From a checkpoint of a small mixture-of-experts model trained on Wikipedia.
Size: 8 layers, width 192, 41.8M parameters.
Experts: 48 experts in each of 7 layers, 192 SwiGLU neurons an expert, a softmax router.
Training: a variant of Muon for the experts, 609M tokens.
Below are experts of layer 3 (counted from 0) of a mixture-of-experts language model. Rows are named router (the router's row for the expert), gate (a neuron's input weights, with its number), up (a neuron's input weights, with its number) and show model dimensions 0-191. Each number is 128 + 32 x the weight over its row's rms, rounded and kept within 0 to 255. Numbers have three digits each.
After each expert's rows: "comes after" lists some tokens at least twice as common just before its tokens as in all text. This comes from a sample of Wikipedia text that the model never trained on. Tokens count by the router's weight.

# expert 46
router:130109065168159087154079090074185119162156160082098153149128093097149194162086193125135192159155158086144140122158160158180143119088132132119103117153101172164103104134154149145170111106118166163094091079087087157098123144072136126158121194156089174098051112164145112130163120154084081155129164139169163158116090095114117118100097156151120111169134143155093099107171173095114107120134077081136090093153155091103160111137112215062072103119124129154147103101132100087168154174106172102134101089123091147165092147079157101103116107141090142100157145137142085111090084158122112160
gate0:096123152143164122139164163126049103131143161156108100079144158139147138162070154149167085145089124131149184153107063162147152137108151190157111145147169094146146160075134157080119135175085101102134182086139177084096106124147114096144137054162112072144127082138042168081103112132198121147143146149076138089116134113053123105162166128121139106151129213110134112110131112109148159168129083155141120096161168092149086151137128095166105120128122142149120122185169095165137054140148099078118191112101160147098129113141100173118176158081100159123125159127038159122171108146115141142
up0:114110160147162173180127126065062101135109128145120104068121120121150143101149139152139144176079127109096175117113166169143146147136148133164210173177091123151108141075142147102119167136130060135143159108158115133133165153117091076153104076120082118121140069138118133119102061168163087166139118184134151103102160119072131125124097134177102121129073187105176161085186174098115127113077141098163169112124071173145087126121161079150116153091154184123065174115109080109136112112159060152115150137085161163116207101128125213105096130076108138098156121112110122188130120120124153138
gate1:182186105078157084141200112155122124151176100115174134130121140167122146141125109147163179112162145170105057111071080067080096155076091115131103089112171119074146156097119101080140146108103114132101150116110098186154130154128094153148118125173130148114066126164133119144106047097162107133132092145120154139150152146076140077139139164122072186107086152073132128119115141098046184155154121181136157140075159143152136122116043154172162133165100159192093104118086120135114111149170143143129124098123142121134139154122099125078164153123158161142199095197138197132135094120137132101
up1:112138065182158188130185095112089045154139147170131125167116172122141134138106158129069135132115152115191111118153125155165095066108107132101122130187126090106149105126089145170180095138074122163117127113108156120178109105056108110131219111139122139118120156104166115172190145134150087155149148131156160108125148128087113121109131149092106122192157206140165144161041118148143058096162163181135100140145162161111138147109083149135110091151133120113160128113104114156156108080111141145115076074178115130105120139181132136084139095104155100104116150068147099152017157125141101131
gate2:125112120159085152166118189101123057157108142109134093121121083077082152100137020164150100172147089173141139148141095103143103146143140152144179138133102217164136149100121165108142161170085112158144161121149087099106139189168176140102118076132165147161130155091101102100107188051150121161096111078100095169183086139072190124136156116136096173163132158157094164121143126168127142103138162135162147165133129174120106130091093058150123141133129114107135144167170128102197124100144165164084176116139144089117157111086077134089134190149088127130075117104137077079113106132131134108
up2:140141123088151141138140115127124061097080126129139177156111108144091105140123082153192056143120114216112129108190153134108135175168098141126127149094111157149152157115113103161149131203172115053123170144121158108162105147189124125100161068132152096112083065113101101059126167122158160107145095129155055171155146083124116134200080123136120095128156154151137172053096124152151157110130122129134113156194144128088129126099090065150148148160086150152107086116129039165179133126158152134103096134112120089103132111153094143136163141103104135108145111174110126067191113159151196124
gate3:113169130133142183125171103161156119082154122088135115169103095170108092108125141108102144137164112140116093088120143094127115214121094090086156160127132146152168172171138135160125131110109097122129144188122167089127119079138091133172075096130197061113155103109073035152133046084150224205104062145052073142171127138151117093157129167151186116112136148103146123188123152164122116099089116136159166144126090174134117099131143115109093101126128137135155101128098132126090118124072109175090128088181111137156128086144107151172143108101170135128161115104110120162118176138162135192
up3:116139139159100130102151147141157163110129115141123158155112078119087114114162197157061141139162136164062106082120126144105109166195116138119149060110195035134113118155145098124143114133142189169119180173107115063131141082074077129187100096135194148172191140137115123130139108129060209083142102148139116097150174123101142117150134157078185129143090123126111137130071102183173118128093124089149142121166162139120112071105104143151089110137099088177139128095162153099096183090079154145101129159156173139114084069118122157149128106086170101133123092125146171120124186140150096142
comes after: " the", " a", " and", " of", " The", "'s"

# expert 37
router:096093105154154100151121085064153141150183175090094157184126102096180166157126151141142211125160166117140135100145164134160142130098137162096129081172098153150105105137146138140142080095123152150069104085062089142091087147074150136151111154155070168102050122163138096116145108193113110176143172142185159150104097103099118072101095155150151135164156148162102109095159168105106096101112096097172087120146145098096140130139115200079098118116117150174156124117144073094145159176124174102122065104113078147157079138124154090116124091145147134086157131140162075133046087160147103133
gate0:151125095129098094133100121233092121130092144155125159143167104088105208079171154090141138127136091150142151142098093159164164159115111164125097162119121145132116125096116118135099188197101110101125128142196141183117158153116108090135110112129050073134110162209182137144149116154129137130113129108102074102062073116095179110121172128154136084114134109113154118164118089119105133149127131159081152156139093117056087155131113141103083156152145106130120109190104110184174137164133109101107100091216091132096085059109096163112186097125124150125109188178132166161115111133097161173
up0:060128083127089100110137103092076177142107130093126148165163105068152076086145084158119135187131142126125092057186087117146185119095113155143172102092145105137087109116131088111135084068120134086130142097126175137098123087161185156159160105131135163077155109128114105163117051138088155108105149213135113112126168112152139161123104106160124106157080160158062146161140094184096134177120151162106132097130111111134061168174148080120119084141088159138185083148084158148128112132157121147155111157195140161102114106174151177176113112133125138110179151124131136122130196137181115186
gate1:128182085145117161151136098197064142116123078121104137137121218097143078144115104167143071161136124143107090108122116135087125173124127101059120072126118100143143167142140050097143119131117094106119100124147122099088123144144151093126157041174113132104060179106113125117143095140150114117152135153161088118144137160098147047159121142127164114066091131128116168121141145192206119140128159180118126175099097114098148108097098146125141136136124154080097138159227153126103096132145179067160168141121157098112129122102142167113163085139133143054163152109175119138107163135223151103
up1:145146077134116167124150127135074178150114100173105143174156176093111105190073146141165102130147120122140086130129147122087112151097159135122133128087114107102152230135146110115155208089119066104116133118136166144096133086113163129142204104168135138145136149113168153082137079126205114103073169127088097101181092155089155088123132133113157152114171091116181162133118145158166119137055151170172121120117057103097116129104103151125092112161062214129164136088178076141115102118117091126134075086138129158111118098181153129079113093117155146123152125071151112153114133082189145164
gate2:166159192189113140079128164178163140172105099159131089096150064119150170154148122121146108139125127122142120106134156183136107102116106123163139160087136114119131178132082171136079157131118174093151138167084143136095095188122142118096113059163135087109140073138123148149196104125155105099124163058114147134179129126187109127092151150120186108099096124147165075143113173182091160184039123102115164164096140138120043125114100099106049162115127148178090064114150128123153134099115097180145180169138145119094137191095101092104151103151141135154083092104123116137162115097109109079
up2:137117122144107094127127185113135104138124097137133063110144114104103103133110106135152195111134171110123114119113101099125196115157152145210160151108126155108184115158065165130120144158158081139141134141082135137158116194141162169093119122152150091022124152065107135091132099081134139137121188134150127083158144168144084135125095123198116099173144149166110154092104076087180083123153144142147083112131090130098134098145160060113161123180122152163204131088134136152120139128055118110082094117102164187159110115158196130137081112113087139106150161080140115125185099191154085183
gate3:088128129100099134115182166135185110123149117142087115224142127121110158136119122067156138091118167153175123128178074120074147112149106103152136118105142150110130135096100130105130178127151181090082124112145112138156157116135045051106114157144118164120172141121103093173168147112116135139070189143143115077093125134119177137164162195089127116095120072129111077107158073163114141178148109139154139132125144136130130114102092162082131115151133154090205128131104207184079157151200077108089142093146115085126090088117128140104112159161152125177107149045139071071157079127148136146
up3:179104161191137133107108101169168165143103082142107141176104118160183148081165139116092119106056139109125135205108190128097118120076099156109132103113143128133140113103135163107172080151117111158165165179083110086165152142098086170100091124170122080088198099052126098142117119048144096113172171115152110126131126160116154160165104197122117124106123147141130064133175088095098093147117083132108110144177063131149104147133104171073130156120122070157097100162120181103097153085130114143128152107101136161149129132122124158073135175165152177131146114172178082165167130146056129111
comes after: " the", " a", " and", "'s", " his", " to"

# expert 8
router:121084097177164073129068081091181145162163169085089162174104103142146182168123132137173177136171162128109150138121148134174154145091156137110113084167098170169088063123171178160151105086130123154099113084084105129077107169091175151171107164169083169096089120123155116111136125178102117171136169132150176144128100120118069084095085159145133120153133108180113092130125156104107117082144091079128092113167151093120145089171074164099084072120108123150178136107166099078179109171128153086187080131093148141146103143107115124100076095116125116122174125129165078115088080122149163144
gate0:140137100125140137121105085112144143144163148098155168114133115166111137162165157117082157107174112112109144101128095116084199149131076148129133151107140198148108128145081120136093102155091121089108089165117094077172125126160128117103112084143063102114085111120177102053155140131125165127165197098110144061125158140117159138069188140206128171150148134136162196070137104154157144153133125132125110090134134151159201109105085126118138123064114132119181154138163175057121229180129200065111086109116159141069162121108136106140082142141119158121119164075097080146140096104131114128
up0:178067150112132184126109079112124163085119134141158144108134117143077139111167173129110094155139120176158115175112178126152150165129130115191175141134190106139122147130125087152115119126113100096107188171117143138091121114156108090110110160095159141124160189218121149142150049133102145109132148142079112067074148139143171142089167151134108044091064144155152105092044100137105106138145096101111102068111140082115134116126175158193141059147093100133145133110147117088132154129162134120126125119112145157178201166115151097059148157094154137163079159062105111181155135151139100098
gate1:132118117149154135164150096097145141130200179024148137137110090135186153134113155080187115200119170099134156125064122109171160085151107123192113178124126130173118119140140175147130099170109095131073080108129178145105135117153168128143113077159116119173149130117144147145065088118095090150141069130088155096140105145161133099070157163168100185197124135131156138146157098089136144157111160157112139148110156122151109087143062159116148094102124138103099181129139118152093166139083133072174142064133108168062132144060112071129085074115098106102141115105179094112111093105106172124
up1:165165107176126112084117167162097110125138145116139091092116116110102192108143150133071195112141098081181171109177132093080140133119140207172106144133139111199110148121149177108059102115111107174146139153085100092123101116100136174110104105087138086087203160106144097124209154088109083026158168137125126096113138133136101136139113109155086172167098085130133118117096110077101146164108124175161160048156178114047155121122081167192156114167135137147097146104131130120183157102132160107098115141102100146092144099126157172119127124161150103151128106134141129174153131077147111149
gate2:125157108083183102069140143151183131106073150122101152125155168138092154101220137115141148129157130070131151174143126094116127124157128141115133130153167162084138148119178090110080084137134101165098104116130094111084101169228190133159140114108102152123119155142114145118105072138142129113063139146187170091092100102080121160095069190116124105136065107143159191141141135153119146136146129070162028144205142128113128116124110145122037089097065174115091125181177130113101130114120123129123112080107110120182119133136142136138116146157139173130171156123188098137155149094113087121
up2:147087136148181114134163150134130107118154184128091155094155056125138144147064053130100102144142158145149106108093139154093113137119125079065066105145142111119087156143168158128099156136162106158118117151202108095126146148131164096174098088073155138107235092105153217119089137118130128109157136084193132134071079136097126093131140119152089094146145175107101106134142151177122081147155202095143158167115143161081117172149198154121110128101106118173116164128116117103162142158186092158129121128126161125139070109165153114149099145081126150157156090087106135185105098123112057092
gate3:180145117125133144109085083135101112121169172129175129114145104149090115201129156142145088085163142149151143169132183136173143109083112163082125127149111089101094125145133150147138124116122156118058047108099155090114101212055119193092135113144131201167185162153024125143129086123156140166105124134153138080147159149128139121126159159133076096109175150112052133101089181102079180108140136125080114108119110137135113126144193088148095061147111111130179160143138124107158140145135191126139103155140116156078128158118156086120106166129085121207183115111095110081144114143156119130
up3:123191128075177124098128061110126170144132092142070071146063103157145139071181073148097123118096152120161100076117114147121152123116135139103115093133113177137130152140193138142138067181144166118116126173131139132141092078186147115154108120068174085105057149075186091148159171098129085127147152124164110124130079122149133162127147117104170099113116073124126151186133072127147147136109151170120168146163103147148148142137144140156202151120107128102208047127165142137140128119135096065124072184179090182179094123148089167106110097130152070093116153118113132150105095134123085128
comes after: " |", " 0", " 3", " 2", " 1", ";"

# expert 7
router:122087097177170075127068081089181144162165167083090162173102105143146181167120133139171175139170162129110146136125150135172156143093151141110112086164098171168085064123170180162149106090138121157097111087085105125076108174088173151169108165169080168098087122122154118110136125179098118169134169133149177144130103118116074082094085162146134117152132107181116091131125156103108119082146091082128092114166154094122147085172074169100086073119106124149172133106164098081180112171128152089190079132094145144149104138105117129100074094119125118122177128127167074116087076124150161150
gate0:152157140113144152174057110157172160140098077145097114118111125101127141112137159127111198192112128085091079073177111121137171092131181119156161088147152166129148073165139098191194056163189085077112192110102087077112156096140116124142103157150072125089117113124132092084093110169139102127134166198158112074138164183090124141122152115109142117133161147147105126195142123121082184140104099129123125110178159109111113135050141126125114083043080086065153161109142109122121093164132172138152142077123117142103097105138101133153120156153136138167134130105132152153153168143092140072
up0:124152112136154086114144120119064156064074148083179095128168141132110171127137146141100141079175074121104158158136134122141156116156091129156131112152135119154113116141106131152130094092146056182118128112114135143123129110182164067127036157151137114091155108154127103111111106030173150101126127090163153116184163185067167104101190117146103142132127130156106069154093130185152102139114130137133098058169125041129098119170169093136201103085110123162144179164153118106170140116112098111147132124078157139133120200165154104133151113140064137125134088161080141163144177155117152185
gate1:137053135108152127126135137102147085097224143177125152140101114174178130075119163128135167123165122120108141063060155114097097161132134135063127152125132113149106120100108153167211132123081114172096186063099094104109136118142156190117153173128072064158087155155107142089107160128123125101176124094138120101141081147118175101100100134124168121142120164112091108144127201084113129103103172098122140112113126089104114075180142152080194082184167158155126116126106165171164141115153188106142131139143073210145083100137145110112103110126092108111162095093108114186131106145148123176
up1:098154092138138115116111103181168147144098098179184112100166095149106152208145119079083146122114077099147095155215080108150115101153166142161105106137143145126147127144159104121116168098080116083121126114163133171155125142147169130089109141114205170102134124159144155151150162120162118133098132119182114107137121099154194100154147124118123176139099091091170149129116118137110121089122115081157105124132152155127062100159072154118043155100118095113108095153076135075137115192130157136088115093162176115033133104147076188191087134132125197125114099123110102129177125205084107089
gate2:139122112114126075140124147090119091200150078099134218191166168108106160125187127098143167147100188140120098123154113093110121115123082138211143084168153172150127106105125194150120158114125104173114116074128143139137167103160153110171099144129190105112087121157110097173163135095072118169150133095120119099100119107103120128111173114087135149115095136113118120135169086083111129140126143120093209108144145082118204128091086137157131064068112117106108114112104091212142126162152097065121050125175140093167068098140164135126141138189114136112111134085125128165133103132160110064
up2:038113101120104139083121165164147138126118147168160142082164166152173188137085139114139165183127183101133149159138138117166101127124147179139183180119114174156103106122114165105121097116072102136169121127119092064138171098130106182081168168108183123084099140150174121147090168167142161173155112100096146097162126168128129118088167103100115099133136114138074135119185122125109191138078121119109106127099175074113164071134134104092082115164143093104115159134057066154136124139128084185095111174169083101200065095128099131089139118144108139167119149101149131071132107177087159083
gate3:149144135127073084143067154130132144078081098113115138151128148157195129199139152129161170107152133144112113152135141124123132115113178079114128128059178107135136106167094178129185124118127152106130044104139130110134099116140149143130105115156147171106114122145138127132082082162059137096205171071152170089113146156129135055142129128151146121166118116068158124112131101136118135167166125083123129116182093157098135159131172107119134105096058058106136150143140120133154102116108167137145079102101218052158167085137148133175087100220155093098175091099146065133097127153111177152
up3:149156153167169060110131064132095148107161110107129147085116117073109156113137113148093167108151113087102056140097116123145138153105102079135090130145195084117132147120091128137069083149119205108115099139140106181123069077104149150150137118089153172138091070155120205112175125078088084098093162077079131181095179135174137112129130087146091121102197101084126114118134139125144149215070078156124158130103102136084140129144105162146150148138099104140114144161167153169116107146129148158119141155150115191184102153096138146114127193185122111097071116133151111129162166151166146188
comes after: "|", " |", ",", " D", " to", " on"

# expert 45
router:094112095153147051096118088087148136171198174088083177173097136163142146158097171135169199130148156129145169128160158175141164129103139158104094094133116158151088049127165144149159117099140158137102109076098087143075128139089128152149072148167078145097107056120144090111125102159136125203131177163182147131106120110103091078098107156167168121162148147165096098109159158084081102111126095068189120116155142110105164090144059181098097124119108159124155117124127082099188114159135142105165104131109097176167099123129161083106092113128105108095149140153138092125072096095139165148
gate0:119152160126141196107138147077150126118137144156094127155143096095124179075132116149112170120080162167147203121137102152110117110073072133098155104090141070079125113113168126181145150116107189136182176129181147119113119101130127117129174124106131103106122116075175140116146096092149107129134117126099111138123169123105121194131079124131059110106160173042193143165175091091223131111139086124133202133139176115152086205135117199158149139089128127062127151132155166131128105140150108076126103115104160079137075104110093071128133137170087158178143114128153110085123181141115116111
up0:107153141164089122158104114116103149116134128214145137120145099177113113118230115198162130108100131154139162142102173134141177122140150141120123072071113146064175156168156101104121117152103108168060176148078176132164072185236131144109136120123151176147147164159109108153131069191149098124081116141124129093122138208109127100099083120095161129112104139133145039148112099117130097105156105139063133157180104113091147103104172150140162103140137122095086122096077105116146117129087125136079131139148100195139140146111145114135053117106168170118104144125082141092112092125110098129
gate1:102129129093116165106100112138146058057106144091158171123141110079162180115078108121047139088122092135107130107095141151053128156109151158165194161109176117098150123080127093170172179137097108113184108126092148165119127131187148139121160183146107177162171188169114122117121097109096127120117088130077133114196101147063114129109107097086092101084124138140147115173157122118189208139111127159152142124152158130097149137130139112129121111176152127186068117127128154128103121117102131143093173036130087122115110099121118131122168189086147106102172176124131139196155116095115118200
up1:083126106145134114153113117150127102123141160079091097150076143106129131130184163148164139129122135142150077160121139118152120099141136150079094090168102123172140119128147066123122140147171081095087153091112132134116156186148109116103095106080184082158100096120179179150129114149133132211132134181147149135014171082107143148126120159152202127169114140078120141069132147165129136168176082125177106120148135131168162120133178132104094117131071114051158145167104114115102132203096120108057169150161156104103162111072127114089088097138184116127072124132127068128180141150132115056
gate2:096128115162146128113154163107112081129149148088127104168095146134146164106120109176069158071137145122100120138105123188144117133163133110168154152118084096101146135119064165124147093136157123081152185154105121120114122042130099090169170149135140160086171101075111164149074154149136051132109102103085064117093118061088120119132092156116137146113149192092121129100191102158116150171056163165149194169083122146122078131093132148166110122122139129096157087078113178114119178206161137170075166128168131164074179107090152146162121146157122165116180127185134139176141135148119092102
up2:126085136118162108118159134091101176118135102138160135145165173116157112120134159112170155124150145130122103175146155076126128182115156133090119176084105117138096094160185110186128051105118061200141150082110111139121133135101187147104072142231178146164136120181103121182130134148090134098123108143147153130155139219101110073126144133125098142137142158189131095134082136116086094108170118164087126125126161142092100095126097145102157156120138099164101120119107111096193132098043139146096052131122116109195124179110119161116124114085106085130049102132160121059103154082145165137
gate3:110149143095161182152120179079092096102127161137152175092096118033124085111117132135104152134136129151145088105073110055108100197098151131133081116098113115136122122129141187142118184209184177088095122124125149111166172169132136144177125045136190144169120123092105149108156138148133124096142131131102090117118130195123126133200085132133156125103094098125154121102108134130100194117143135147148148189101122148140148102072138083130117122126174137114140168145207133147162048129151096148124161131136146075110145097123123185092113140163153057162067104120147128159169107070184124112
up3:101159111147162130148170109043142134139150170142069153088138140081107072135117123127092149131141142152127151096120149138091079149054119120129117155144116083170184132095150165132112176182154195151107131094080168117128121121158132129134103105164157157180117117125103113107171139154177122100116091178088098162056147146047151147118070162154147192107079111075151093159117155100088138125117160136143175130065090159167118127064119090149153130207156145142144137096196153101152031107129124090098117144156164083140140159100130146085180094122155116189095100138135129138148107143169134130
comes after: ",", " he", " and", " is", " that", " He"

# expert 4
router:120083097176169071128067080091180144164166168081092163174102102141147181166121132140176179137170163121113145136122146135169155145094153140111114082165097174169086064117171180165155104095131125157100111086084105131079111172089173153167110162167081170102089119122152117111131123180100120172134166128148175140129102115114075084099084162144134119152133112176121088133124159105111117084149095082128095110168152092122143090170071171101088071118102124152177133104166099076180109168128149088190078136094145142149100140101119126103074093114121119123174126131166075115092079124148163149
gate0:085063112170094150109134162109178164079126114084111171072102095166145105189091128046199059133130135190133144113149118163118100118098155146126104133115152166171139089116184113111121122131124106119124124099153158058159163084120120130133117157107106140110069132159157149185153075157101154156097111116165142158153110116169137099110114110182128133096157114107126106170158121119091103092130109144144137150081116138130123155154112127115094115145212150135143107044080153114174135121163130126127156160046103091141160156147120080082134150107149138174164075151150064194126037096144123177
up0:079107110173135126117106149127095110123093150088100203104086116169055115164145189097143109126110154141149141153180111170143118096152119159155123158163102146157126151124152145099157103137089147099173142112177177096113159148093166086158123105067107120164116145098191116177072118148104156113121076159120165142146177182179174077151138081166125152134083087104160080119171161071175126115182107081130116122128081069086174142136138115135112121125141112118087091069139111126101087091142085117102124106129128093100176200158069116130173112142152117124109161095166200173134130126203087098
gate1:137135105146125119118176098130084058134049107147088164209063121190114141122145142139119178112118122140125119152101196128169181134163115127152133154118103162086105107047158182145097163169170143123127162114096113066108146174144174162121171125116080169159127063170136050188081105130157111126131141167092102168174099083156125097079162180159130141116132193098113149091158103137105115117098117108122125109123110126136093113154097137150163128136146114143172153102140167098137124149153141104221130092137138130131075114106040130074101102143162129105114117161127054105089127109097104119
up1:147154089085084129136163058135129171095136070123151137143152086124112163134070129154139120144123174113115093125178130119100153060159132143085155107146106083100140113105113151141177114100170113129138124139147115137144196124126113124206081103091059109131102116126109061144174104134090109121099109180119145122160166174087124090088155165130112099132135152083108117168159094141101189137089152139179113119117098108085120163190164146176090158107163162102151111150113144104109085170110140071181104152111149100115121102075068160180133094088173095114116094197220139090097190161133141177
gate2:113115073123135115084157101048113116176176110171161144181120091129105164153121104148099098083151113148088113104109102175133115141128133110132172100125112154170166066114122143091134139110127128145033173113086133052038128064084131211109161134151182116208049136095136140166191172113189132123140180139097142126153130180176132114116124071165137165137165144127124131145142115155136173149075123083126138143165128143124154135144094125103140147120043141129167122160111124128130179136122175078118132085114125114147150149104174116131095053137116108151122137103131120108101103152158072106
up2:163141115124159106174125181112185199100151128132111140142139136114173100159084127148121134134139127117108115088139084145166109135110105161134000136143168110154158113121070124096090119130129212114106083074141133146115138201110117191134189115124087093105101113073145095106152132179161113158145091111127119111151143131101104134136115155059095128175102065150127174144158130095059103156141118093152105179108172155139105151139137077103200171117151129156134181121159119130148162093136151108134134103174083138120108155076110186137114133078104142035115129133098133120201153092081135139
gate3:044165115146117110222118120122177122134120077132098122110146136171160151130103180108110113106181121210104129100126117166162125112124108128138138023098131160163112182084160113173209142152117127133125128109114120135096106133086138123160081089165140141087184125089073108137138131197169134094129147123136124096111153127153132152138118180054161143159104128109153075108127122095152107146081087085117163074141161047134070086117122124076195121139145133175180100086161106124139162095150134089154116138131133132122117116128077136089185164124121163145081124159204130108137108138101083147
up3:131095150138088103095189080155145140139141141149138158043114120181196128134096142113142171132094079137119122168065150134100112098132110105139120144214118138167108128112146136183153143098126120121088124109112145142118063197114148164185117085155120169138158110143135144130144096147165134119129102138124133089138095090214123089086133133095122115116104143139074094150123171083093150068091164116138120062151116145091139099148149094168142155157176164093117143065143165165129117115127104085086131136040093187187142083147078125104109106198137110085115113150170087131212168086157110113
comes after: " |", ".", " 0", ";", " —", " L"

# expert 33
router:138104087177160108128102090113148122153141148084089138172108116070129187142095131195140180137149135123115150100170147156136151151088164087145154049186088144166076127126163157154128095108140166164099110075103134140089102132091166135132150170160065141113091078148151103147155098178121107146143144152149173135107113140111085079109101165125146095146147172134114099087135170115148091078133073077149097085148151076104134089138115195105102059110084141140136128141152096122145165159111162093229099096129101153133092132097123142110138122128119159087173141133163065153055114118164212167
gate0:219124106144154138086120170096124154123114119149104180102135135149164088144145132079132127114144081067109178130168067131164118096125084171111141155134163112142180102061100116165095127134116067132160103108152092038130131108117094138112174134148137179126107085117114115172189121116096127119074080105131091100143166132163178154121148136140099143122165090120100177099208116124154113145114152173136144105143118084127166153133139081099191143162162146103116149104136104153152137163150158097057139096126155105194135127168043135135145092167236120060119121108128104118119125156086106178
up0:075182142111070125155111143163120116073135087097173081129135129141165217163120163090100176116176143148085118108087128105162121122073067108088163113108087156176109123103101187163145070147096167132138112120130074113158149160142138113112098117110102093110156090122129147164132109105185147114072145148144128133132107094098169143069158152123161197058100133079080142176154154105148145178056062120110172110069121163128197158168127105123178206137138139181134117146170156125081142104115186093087089149116129136136138137122070094128144130100123083158130122096129123166144137120141138166
gate1:124136194178129172111140184092080134184106113178122126119179109174088080159131085163099146080065138100125204171122156077141065112094104141130108164146054109151127107151139028078181147080094130125187156153112103117159110108114135158175124096154113132100131116128130185092165132094091100208122130130165122074145102106113154150141130113137144165151083097126133162097093153146118100104130097128126092158146165103145112105149154174179083152124113137091158097069069110152139109119160188129098133128134133082166122157120123112189097129138157095175118140172210122164163152136129106136
up1:095103133096152095108130054131172123101128111090121127126084131151166134156086140146204150129136162164142090130116115149198167097130118101084092168092153132129141153101142162137133129107106156088126096111094102147171091171122167125088136106142137198122132109120112075130084071201115136084170089087122182160117088126118087153192119161081111104069139157120105146174146130121071181180201125083191131106100098215146136126153128156163161176085080125142106167145170155107161128132065095057131149072102095133075151152134088135115167115125123179111122148122167120111075162137135131111
gate2:145101145091103148107107140159168097103139112112126158097155062140158117177152151097128150097134091154093121102044113140170128103128107130165131125106111094114126199125132108136144132147135110144139197168068089068150149149131200106148161151093157100197101098153093123126187111123168131129129079164131089160129109101134112111073150109159122093119087120072112141086130125149163102142195196088110116160111134156069143102134088130136093114153125113152155169166141167143209155106189127129062087113149143091195084078115093110130172166075142153198166181105134176083112116119172103089
up2:153150128111134111092145119115168083121098090158134149115177063151087156143118161075118134161130119117095091095046102101176134091104132165149136114112141136147133220181099106161139123114111126171114162174079131100153134204172153173148124105143174126139128091132121114079127098138170157136121145136159057127127066103115154117107130137157136074083113076056078102180124110103164176177199140093101110117162122086096138153171138131126104131147159119148157171153108109180179118153119122121117151142156107113123084081083130127114204153123148161164094169123153167040095090111181168082
gate3:104176053157148144099117154149079176163126133107091126158110112125211163080132125121184082146182078044126121186120120090133122100157074125095078082110143113094110096149100115157124163165109118126106069134116151143127104153132126097191096085090156141152147143173088117114117120085075167120103139112069132142139108184104154163177187132116102121082140149120142119142135114087158109130131169173107118124145137137111155125162186116135067146132133100197076143165149175141162126149151100103091086127148106157191111084153177151111184092188138105157110182145116169141098185068095148094
up3:108103217166088148116181136069109117132121088111119127140137135136063118113082180130118172071125093184132094057075129130147129153152137117157159119076152164078134092147111105194141090092112171159139130125146153143143110110122162129129063122147080069119092165173088134140192137138154202147189125108138098129182127147093160130150099101122132139205091136145120158122159137144148146105086135152127143116104087098116116156101098060115109163170046201090169131104121076128141117139130188148126053109148182138084143161172114084146122116133146109140147156107101118099135100170194113128
comes after: " the", " a", " and", " an", " of", " to"

# expert 44
router:144105097170155101152120090086189132165164163079106138184108117093177177144119158182142193140137150118099144097153176136157129159091132099114134055165092135152066138141130140151149086112126176164092109040089123136084082137074144144160110154183097155085104114151152115132140109181064088153141159161159150121116134133114129111118089156148166091157140163156099114078131164095111085090139079056147124107131152091110134092148079202082105112107090139137154128134148114074148160150099174102204094110118101147164087131094144159106120108124143158103161140128160067146060103106166152173
gate0:158119139156130181034128149089128128030169124121193117076160162087072119150129106112133101093145118126118126111104123115124136070163116133198130162078180134115165131142098155191077133019144090134192126130159105096118122089151126095078136159096076065118198131146125158171107157105163132145089130115119157167166102101126132152135129162073128173136143138172123170180133145178128108173121125139122124138110105168149115092142102048144088135178100106157077110174141166171151097129164171074106137111160115113137076144115095121154131142141105170128105109116145178109183144148136125106
up0:124104111058131093185088149173106128148103146113124174160125099151162074120207112170104137118125166096120147083141124088148132134183120081157156109145104138153073097129110177161200106177121128118135158105117118163128179150176123133157095085100158047127065151179167156106115099089149124165108149152103168179075097120146158065076092128157099109116146140121084129118161106156118107094090156160217171074107131104122116167105131067092138146097199123094129168115124069161118191119148137159148141132087126131098149131150140144079080084124150129120140154105087125136085147124063121182
gate1:107089119046152088108165077146107126167113166120162089169156140134152121095131133124167153112134092136175100122166144100155180158061121158117138124123118104130084099087129156160117135193086135156190117143145199130119147111151148138127109119121105103082148164151116126158085122093135124144145141178112112174074122109174126179071135145125148167104108110127107091088078090151107191119105154201071174152134121179123111116042104102191167143195128106138144123110100141158088165110158132142077069100094103139110161130111174114129113121068154077089152027150104087084164159115128109165
up1:122095142072116061105172150128160118106112100103094137129158172153158164107155145098124164156069062156118102104121187107173098101098103123142087127173125138182152096167138190159098101114069111126185124121163148187173168082167175097176146148129094078161086134155118144122113134116167095133132090147184159148136099110101100157104114155192118170151145101073098109113107185120133123128138132206093156117201063167083151109098120069154110155176118140098147097104106140158122128110107071152066094101101123133104117102139131137115144164115112109080136053172159100113187115107122165082
gate2:108117081089080151112132141166103112163113144118155130079114111134124122137098119162129108135124106176173082138134102047123085171104101140085122152139120151114073131142120154146117145104110121173176143109150151125127129110162159157021154074166122170176083128135137084149102128078142163156148139127141097144136146137069110135100037083114167095107126113100155136124178122141133106106081121106127090161117163136128161168134148147169106121211185219142048094152082049143123156162163114145052149142162144113171146153144176197120070161111134140074066119129141151124140117104133156103
up2:100092083101079127140136070144158110170147125171152091092114098133101128149092154146144117147185116161187150147121135090124109140068106171100132132193140109171084157123187114154121106129161105124141101123131064126154118120139162122072169082074051116184127100186129116137087121125117121082085121135147148088121140132074197095084122123091165145151123109123143134139114139145100096143077080093145138149103132167164157130085160088129121093149205158144035142123073099090115156151142095127108196158148078128172140178161155169166073176146184158098084181131136167125108108122135094077
gate3:134118137116145154204180110165075157056110142127082200108084169120143114063187135099076093179166167097136066168166141168156129141093136100096137176161121112155131170085131117169132145087165165154131122135147052132125069117121091080139110152068113091159099117170119096143177134106190063201097123092126138078165084109119101139107131139152125164053142138170128098108130130161091158123109160157099120112108150096120169119139120144087142211146167128149090155090154134175155125127132134094076115125083160083124107183114161142105120157127110117148068117128145116090108099169133134154
up3:112093135163114112196130138141179147155128121104092139153121139081156102122105136143069135094096103141095107150088067148081113155121118162093120152172114136102158123094084162118132143142105093085116131098138131123113139091159138155150101115124147129177158116071114093103158132092148061112167068043114101155098132116141227182088123171055104159128146094166107151089135139135130170129122116131095107068211177096106099107151165121107155172111166128155170104077201107164104104176124152087173103131077162144165179140144141089136089141141154166139119139120082162130110070166125175207
comes after: " a", " the", " and", " of", " to", "'s"